config.yaml
d_expert: 128
normalize_top_k: false
balance_loss: 0.000806
init_std_router: 0.0372
norm_eps: 1e-06
learning_rate: 0.00167
batch_tokens: 65536
dataset: "wikipedia_en"
Below are experts of layer 2 (counted from 0) of a mixture-of-experts language model. Rows are named router (the router's row for the expert), gate (a neuron's input weights, with its number), up (a neuron's input weights, with its number), down (a neuron's output weights, with its number) and show model dimensions 0-31. Each number is 50 + 15 x the weight over its row's rms, rounded and kept within 0 to 99.
Before each expert's rows: "gets" lists some tokens that make up at least twice as much of what it gets as of all text. This comes from a sample of Wikipedia text that the model never trained on. Tokens count by the router's weight.

# expert 6
gets: " (", " h", " in", "a", " m", "\""
router:79 63 41 72 29 81 47 25 36 46 77 63 43 40 52 68 40 64 42 53 35 68 88 56 50 42 78 42 42 50 39 54
gate14:54 33 74 53 55 61 46 47 87 55 43 63 65 45 47 26 75 63 56 53 31 59 64 38 46 64 70 44 13 48 65 72
up14:35 59 73 44 36 78 45 61 30 48 28 66 44 59 64 34 68 63 51 44 43 34 64 23 51 74 34 46 44 23 74 50
down14:58 52 44 45 37 59 45 51 43 48 49 61 66 80 66 20 63 59 67 12 33 41 53 49 45 51 44 53 57 53 46 77
gate15:68 48 44 74 23 57 35 58 51 91 71 48 43 24 18 37 36 70 58 52 49 44 47 76 48 41 54 36 48 42 62 37
up15:46 55 55 57 33 57 36 42 54 44 47 91 63 72 44 44 53 77 25 40 65 56 56 59 71 45 28 65 60 41 44 41
down15:41 61 47 80 42 35 57 51 75 42 21 52 20 45 53 43 64 68 43 31 64 46 31 58 43 84 52 44 43 36 27 38
gate16:28 72 40 55 43 76 34 21 51 88 59 42 39 28 25 32 59 57 52 51 27 67 43 44 31 51 75 45 57 55 46 41
up16:44 77 36 44 50 59 34 47 39 40 28 32 52 44 25 40 52 59 66 73 37 35 46 44 52 56 47 30 42 39 66 64
down16:63 36 33 52 59 56 41 50 50 80 61 62 43 25 18 26 61 48 54 55 49 23 51 60 69 27 38 63 49 56 53 37
gate17:68 19 57 72 19 41 68 57 43 45 16 30 33 32 66 19 45 37 76 44 48 49 72 55 87 28 56 41 38 65 58 34
up17:62 66 71 45 88 62 52 56 66 33 50 55 46 29 43 55 43 69 30 70 48 54 44 69 52 51 21 38 66 39 60 69
down17:54 66 63 48 69 49 60 90 50 73 40 46 40 32 75 35 48 76 19 50 77 59 36 56 39 53 62 66 83 53 29 33
gate18:28 65 37 51 22 63 67 16 52 51 55 80 48 36 43 65 44 37 56 79 23 49 59 46 56 78 39 65 49 56 77 56
up18:31 51 52 39 61 21 22 59 48 70 54 49 28 57 61 66 48 32 37 29 36 54 48 42 80 92 52 48 47 32 62 22
down18:32 43 34 18 56 42 66 50 69 34 69 40 60 64 32 29 61 50 51 65 45 34 44 40 36 68 39 67 52 42 56 40
gate19:53 75 56 65 42 57 37 50 54 38 45 68 47 37 60 66 57 60 30 35 23 54 53 61 69 61 33 68 27 48 52 52
up19:58 83 27 61 70 60 40 53 49 67 64 60 54 46 40 48 79 50 23 55 61 67 58 37 60 49 35 53 56 34 37 47
down19:60 27 51 78 67 44 67 44 38 28 58 52 51 47 59 38 59 13 21 50 66 38 51 73 69 63 35 30 42 52 52 39
gate20:44 52 51 45 48 44 17 45 34 25 69 22 48 99 48 41 66 46 79 34 57 50 66 48 54 38 72 67 65 62 51 40
up20:44 41 46 40 49 32 58 54 29 78 66 63 72 41 58 43 52 62 59 63 72 29 26 48 55 39 38 39 51 60 38 90
down20:53 47 74 38 36 48 64 51 57 55 70 61 78 68 58 43 42 81 28 69 60 57 36 88 70 49 49 35 22 40 26 60
gate21:38 74 38 49 45 57 43 42 27 50 37 60 47 42 47 60 80 48 35 39 52 30 48 57 53 43 44 27 52 78 48 38
up21:48 18 18 31 43 66 19 64 64 41 26 48 35 73 39 54 57 47 68 51 38 64 46 65 58 55 48 55 48 39 53 78
down21:66 36 53 70 33 56 46 51 41 70 58 42 35 70 48 52 74 32 36 62 64 49 59 52 45 33 37 41 22 50 48 28
gate22:36 42 36 66 63 33 52 27 65 46 59 51 18 62 74 65 44 66 71 70 39 50 37 69 60 47 45 56 34 46 49 57
up22:62 59 66 56 05 45 52 46 55 48 57 78 63 39 30 54 24 70 45 51 63 31 59 61 74 59 70 40 44 45 55 82
down22:45 45 65 71 52 32 28 49 58 36 45 40 83 34 29 56 63 53 49 47 46 40 23 46 51 31 49 64 65 73 44 55
gate23:56 60 40 44 82 68 42 55 52 28 24 62 40 48 59 56 37 31 52 43 32 58 44 54 61 69 49 27 52 65 64 53
up23:59 35 23 62 35 54 24 50 32 45 48 75 48 65 64 24 64 39 51 56 51 46 54 49 73 36 71 34 56 53 58 38
down23:49 35 56 55 50 46 54 39 42 19 62 49 54 69 75 60 55 34 34 43 70 44 35 60 44 70 29 38 57 38 61 60

# expert 4
gets: ".", " of", "9", "ic", ":", "ra"
router:72 44 50 51 19 76 61 40 33 62 68 60 46 44 59 43 54 63 56 52 44 62 67 56 56 39 61 56 57 57 67 58
gate14:85 31 43 55 52 70 64 37 50 71 40 66 47 67 45 32 04 40 78 41 52 44 58 56 27 87 37 41 37 57 60 40
up14:36 31 39 31 53 28 46 50 59 56 35 70 25 34 37 32 46 50 39 17 54 71 32 56 32 64 52 35 40 51 66 57
down14:40 29 48 53 56 42 62 47 36 48 45 46 45 31 72 62 35 27 27 73 37 49 26 60 49 42 49 48 67 68 20 24
gate15:35 39 51 76 59 45 77 76 61 52 53 44 62 32 30 50 57 33 32 57 33 58 60 37 49 34 51 54 41 30 57 47
up15:51 57 64 47 67 69 57 39 53 50 32 54 40 69 65 50 63 60 62 41 64 54 16 69 32 58 56 71 61 60 34 51
down15:65 77 65 47 31 55 33 32 60 29 34 60 67 55 53 61 73 58 60 64 52 65 59 33 53 34 57 56 46 66 26 54
gate16:83 33 55 73 31 50 58 36 81 38 35 31 46 58 19 42 51 54 30 45 64 47 90 57 45 46 54 15 34 42 71 67
up16:43 40 18 37 49 61 39 55 55 54 27 34 38 39 61 46 54 81 32 19 22 60 45 39 61 68 49 43 57 54 41 21
down16:62 38 86 48 31 51 34 50 38 35 34 58 51 59 39 63 60 60 70 51 59 65 54 43 49 46 55 69 71 79 64 62
gate17:41 43 29 36 57 64 71 52 63 26 58 27 33 35 51 60 61 50 42 61 54 54 43 73 55 53 93 51 40 28 49 56
up17:35 48 24 48 43 54 46 51 55 62 41 66 52 74 67 64 21 40 73 33 23 47 34 55 62 35 61 50 46 64 40 67
down17:52 65 40 57 92 29 26 66 41 66 70 48 80 43 31 37 61 51 68 68 55 50 54 56 39 54 32 48 28 32 40 27
gate18:72 77 20 48 69 68 52 65 63 46 60 58 23 54 49 57 56 62 52 50 61 40 42 58 58 40 48 15 44 56 43 37
up18:27 45 56 53 75 45 51 60 60 45 50 39 48 28 85 52 42 45 71 74 34 64 55 25 70 51 57 48 36 49 55 43
down18:37 38 45 32 55 48 48 60 26 61 57 51 78 57 60 36 66 55 51 60 62 72 57 59 36 51 52 74 58 23 61 17
gate19:66 78 69 57 51 62 70 20 36 41 57 36 63 65 71 36 30 38 78 29 58 47 62 81 59 46 64 63 60 68 98 35
up19:44 41 54 48 34 29 36 48 37 62 39 53 41 24 66 13 49 69 56 70 50 49 22 60 47 47 60 46 49 64 51 49
down19:70 48 64 40 83 77 56 28 40 25 52 42 63 60 58 46 29 27 27 46 59 50 38 43 65 40 56 52 50 74 48 60
gate20:42 61 43 62 64 36 59 31 47 44 40 48 43 39 50 53 71 58 44 64 54 73 23 37 72 40 51 50 10 66 39 38
up20:60 68 53 51 56 51 66 44 40 59 63 54 44 47 69 30 41 63 34 71 90 48 08 57 56 32 49 39 55 60 26 61
down20:44 43 43 75 66 51 34 69 55 28 62 82 56 69 42 51 35 44 46 71 51 53 44 64 45 49 43 44 48 35 31 53
gate21:51 57 87 53 65 51 57 18 56 43 49 37 56 55 67 43 47 53 42 41 33 52 78 35 57 60 78 46 34 35 30 52
up21:56 45 55 34 27 20 14 56 27 48 60 28 66 48 70 49 29 17 50 45 57 30 34 33 73 53 65 63 47 66 61 45
down21:16 52 59 64 70 72 71 37 51 56 37 42 47 54 51 12 39 38 55 48 37 52 42 51 29 69 66 55 50 47 39 84
gate22:72 42 55 59 58 58 58 45 55 33 46 41 61 47 46 57 45 52 47 67 92 49 39 76 64 43 48 20 45 64 37 60
up22:55 41 43 34 65 50 32 44 44 81 47 57 62 47 42 71 55 57 44 39 46 93 29 75 32 23 32 59 55 33 65 70
down22:27 40 39 38 60 48 63 47 46 39 37 48 26 47 58 29 31 38 63 69 66 42 44 58 50 47 26 57 53 64 54 66
gate23:36 37 41 62 72 58 56 40 34 58 31 37 33 39 39 41 42 50 55 42 38 54 31 24 27 61 60 85 51 64 40 35
up23:38 59 68 66 41 49 42 64 44 68 31 54 22 37 49 23 62 35 65 95 21 42 48 59 54 25 62 67 42 49 68 35
down23:69 71 62 52 55 55 35 49 64 68 36 56 35 57 34 70 50 65 51 54 71 83 72 53 32 51 58 65 53 44 62 55

# expert 3
gets: " |", " that", "\n", " The", ")", " which"
router:36 45 30 41 47 68 57 22 50 31 46 37 14 56 67 52 50 49 58 47 52 42 57 57 44 29 67 43 35 56 82 28
gate14:77 71 39 41 64 46 44 34 63 41 60 69 55 32 50 69 28 80 54 38 40 64 29 67 46 18 46 48 60 68 42 48
up14:79 43 63 22 49 65 16 50 58 34 57 60 38 22 33 61 80 75 37 32 70 66 64 27 62 45 55 34 33 50 48 32
down14:55 54 62 39 76 53 26 62 47 44 51 37 44 47 57 54 56 61 35 55 33 55 72 32 73 50 25 45 45 42 44 30
gate15:70 62 34 48 55 53 41 29 39 55 49 56 24 51 50 35 82 50 23 30 44 59 16 34 52 62 47 42 43 35 59 22
up15:42 49 47 37 65 29 29 47 52 52 61 54 50 46 58 41 32 48 77 70 74 50 71 62 62 19 61 57 52 46 71 60
down15:74 45 57 36 59 45 58 24 71 67 38 47 57 58 44 59 64 42 22 75 41 35 39 60 56 48 53 44 26 56 39 63
gate16:36 36 26 54 46 46 52 51 52 41 47 72 43 46 40 36 63 44 46 66 40 43 47 64 65 43 27 47 49 55 57 99
up16:65 72 58 66 60 36 59 56 69 42 34 31 44 41 50 43 46 56 53 56 55 75 46 40 45 55 64 54 48 33 59 71
down16:63 28 36 55 42 71 59 46 45 36 70 52 50 58 43 59 38 48 50 58 53 44 55 63 42 49 63 52 29 13 51 63
gate17:48 28 54 69 34 46 55 66 52 85 55 29 57 36 76 76 71 59 68 36 66 54 54 46 43 57 46 36 47 38 52 29
up17:36 49 49 58 49 34 73 76 51 67 80 23 46 39 62 35 68 37 50 74 65 44 55 60 43 64 55 78 41 53 50 57
down17:29 55 54 88 46 61 47 63 32 38 58 51 53 64 30 52 57 72 76 44 29 35 26 47 61 35 41 40 47 43 39 62
gate18:31 69 26 41 31 47 37 49 57 25 30 41 57 64 45 37 49 48 18 62 70 75 50 57 22 58 46 26 27 59 28 49
up18:34 63 31 23 37 36 37 38 57 28 59 44 47 66 27 59 42 65 28 50 53 45 41 53 33 48 85 45 67 36 58 49
down18:68 62 42 20 70 39 70 43 44 58 57 50 61 83 42 64 30 70 43 68 51 42 50 55 88 23 32 52 63 58 49 68
gate19:51 46 88 62 41 50 71 61 25 59 69 69 56 38 80 74 39 66 27 30 49 26 38 67 46 32 45 64 48 52 58 35
up19:49 45 73 58 53 52 51 50 32 58 29 71 59 71 62 17 53 36 56 47 49 38 45 44 61 19 50 63 78 46 46 17
down19:41 67 70 55 49 33 68 39 22 36 47 06 64 50 26 60 77 45 33 55 47 17 60 27 74 37 85 39 30 64 61 47
gate20:32 43 63 47 44 63 42 77 63 67 60 31 28 76 96 51 34 68 40 53 60 43 28 83 63 49 41 50 51 51 49 45
up20:49 47 39 54 51 43 56 41 48 47 34 47 17 61 42 45 47 48 50 46 56 46 21 62 88 85 45 49 17 49 63 39
down20:36 66 45 33 71 51 44 45 33 32 19 33 58 46 26 77 47 37 41 82 50 50 26 47 71 48 41 69 54 63 54 48
gate21:58 73 46 75 34 42 61 42 57 46 39 37 62 48 67 32 48 45 63 57 61 50 52 86 40 39 62 41 33 67 52 64
up21:57 76 42 50 58 35 33 61 44 34 48 53 43 75 60 32 66 70 66 49 41 47 40 26 39 45 71 66 66 37 36 39
down21:45 33 60 61 71 62 59 70 78 30 37 51 57 67 49 47 78 44 69 45 35 49 62 33 61 71 65 42 55 60 44 47
gate22:44 61 56 48 64 58 39 49 63 64 50 47 73 25 67 62 76 27 32 15 43 43 15 50 38 27 60 49 51 42 53 77
up22:30 42 45 54 44 67 65 54 67 71 61 51 32 54 19 28 49 48 47 56 35 56 50 68 39 51 31 49 07 71 39 52
down22:53 64 61 71 45 43 51 41 59 62 56 53 77 32 41 69 74 79 72 63 62 59 21 40 18 28 56 40 45 75 78 34
gate23:20 47 40 46 46 59 72 28 28 33 12 42 35 18 61 58 37 40 31 42 63 42 57 91 39 48 55 48 49 47 38 53
up23:50 63 79 27 45 39 39 66 57 60 47 48 56 26 36 41 48 40 55 65 25 47 30 53 49 43 47 58 75 49 52 70
down23:64 48 61 39 52 55 73 54 46 74 23 69 38 46 45 57 32 57 52 31 10 38 42 49 58 76 21 66 17 56 48 36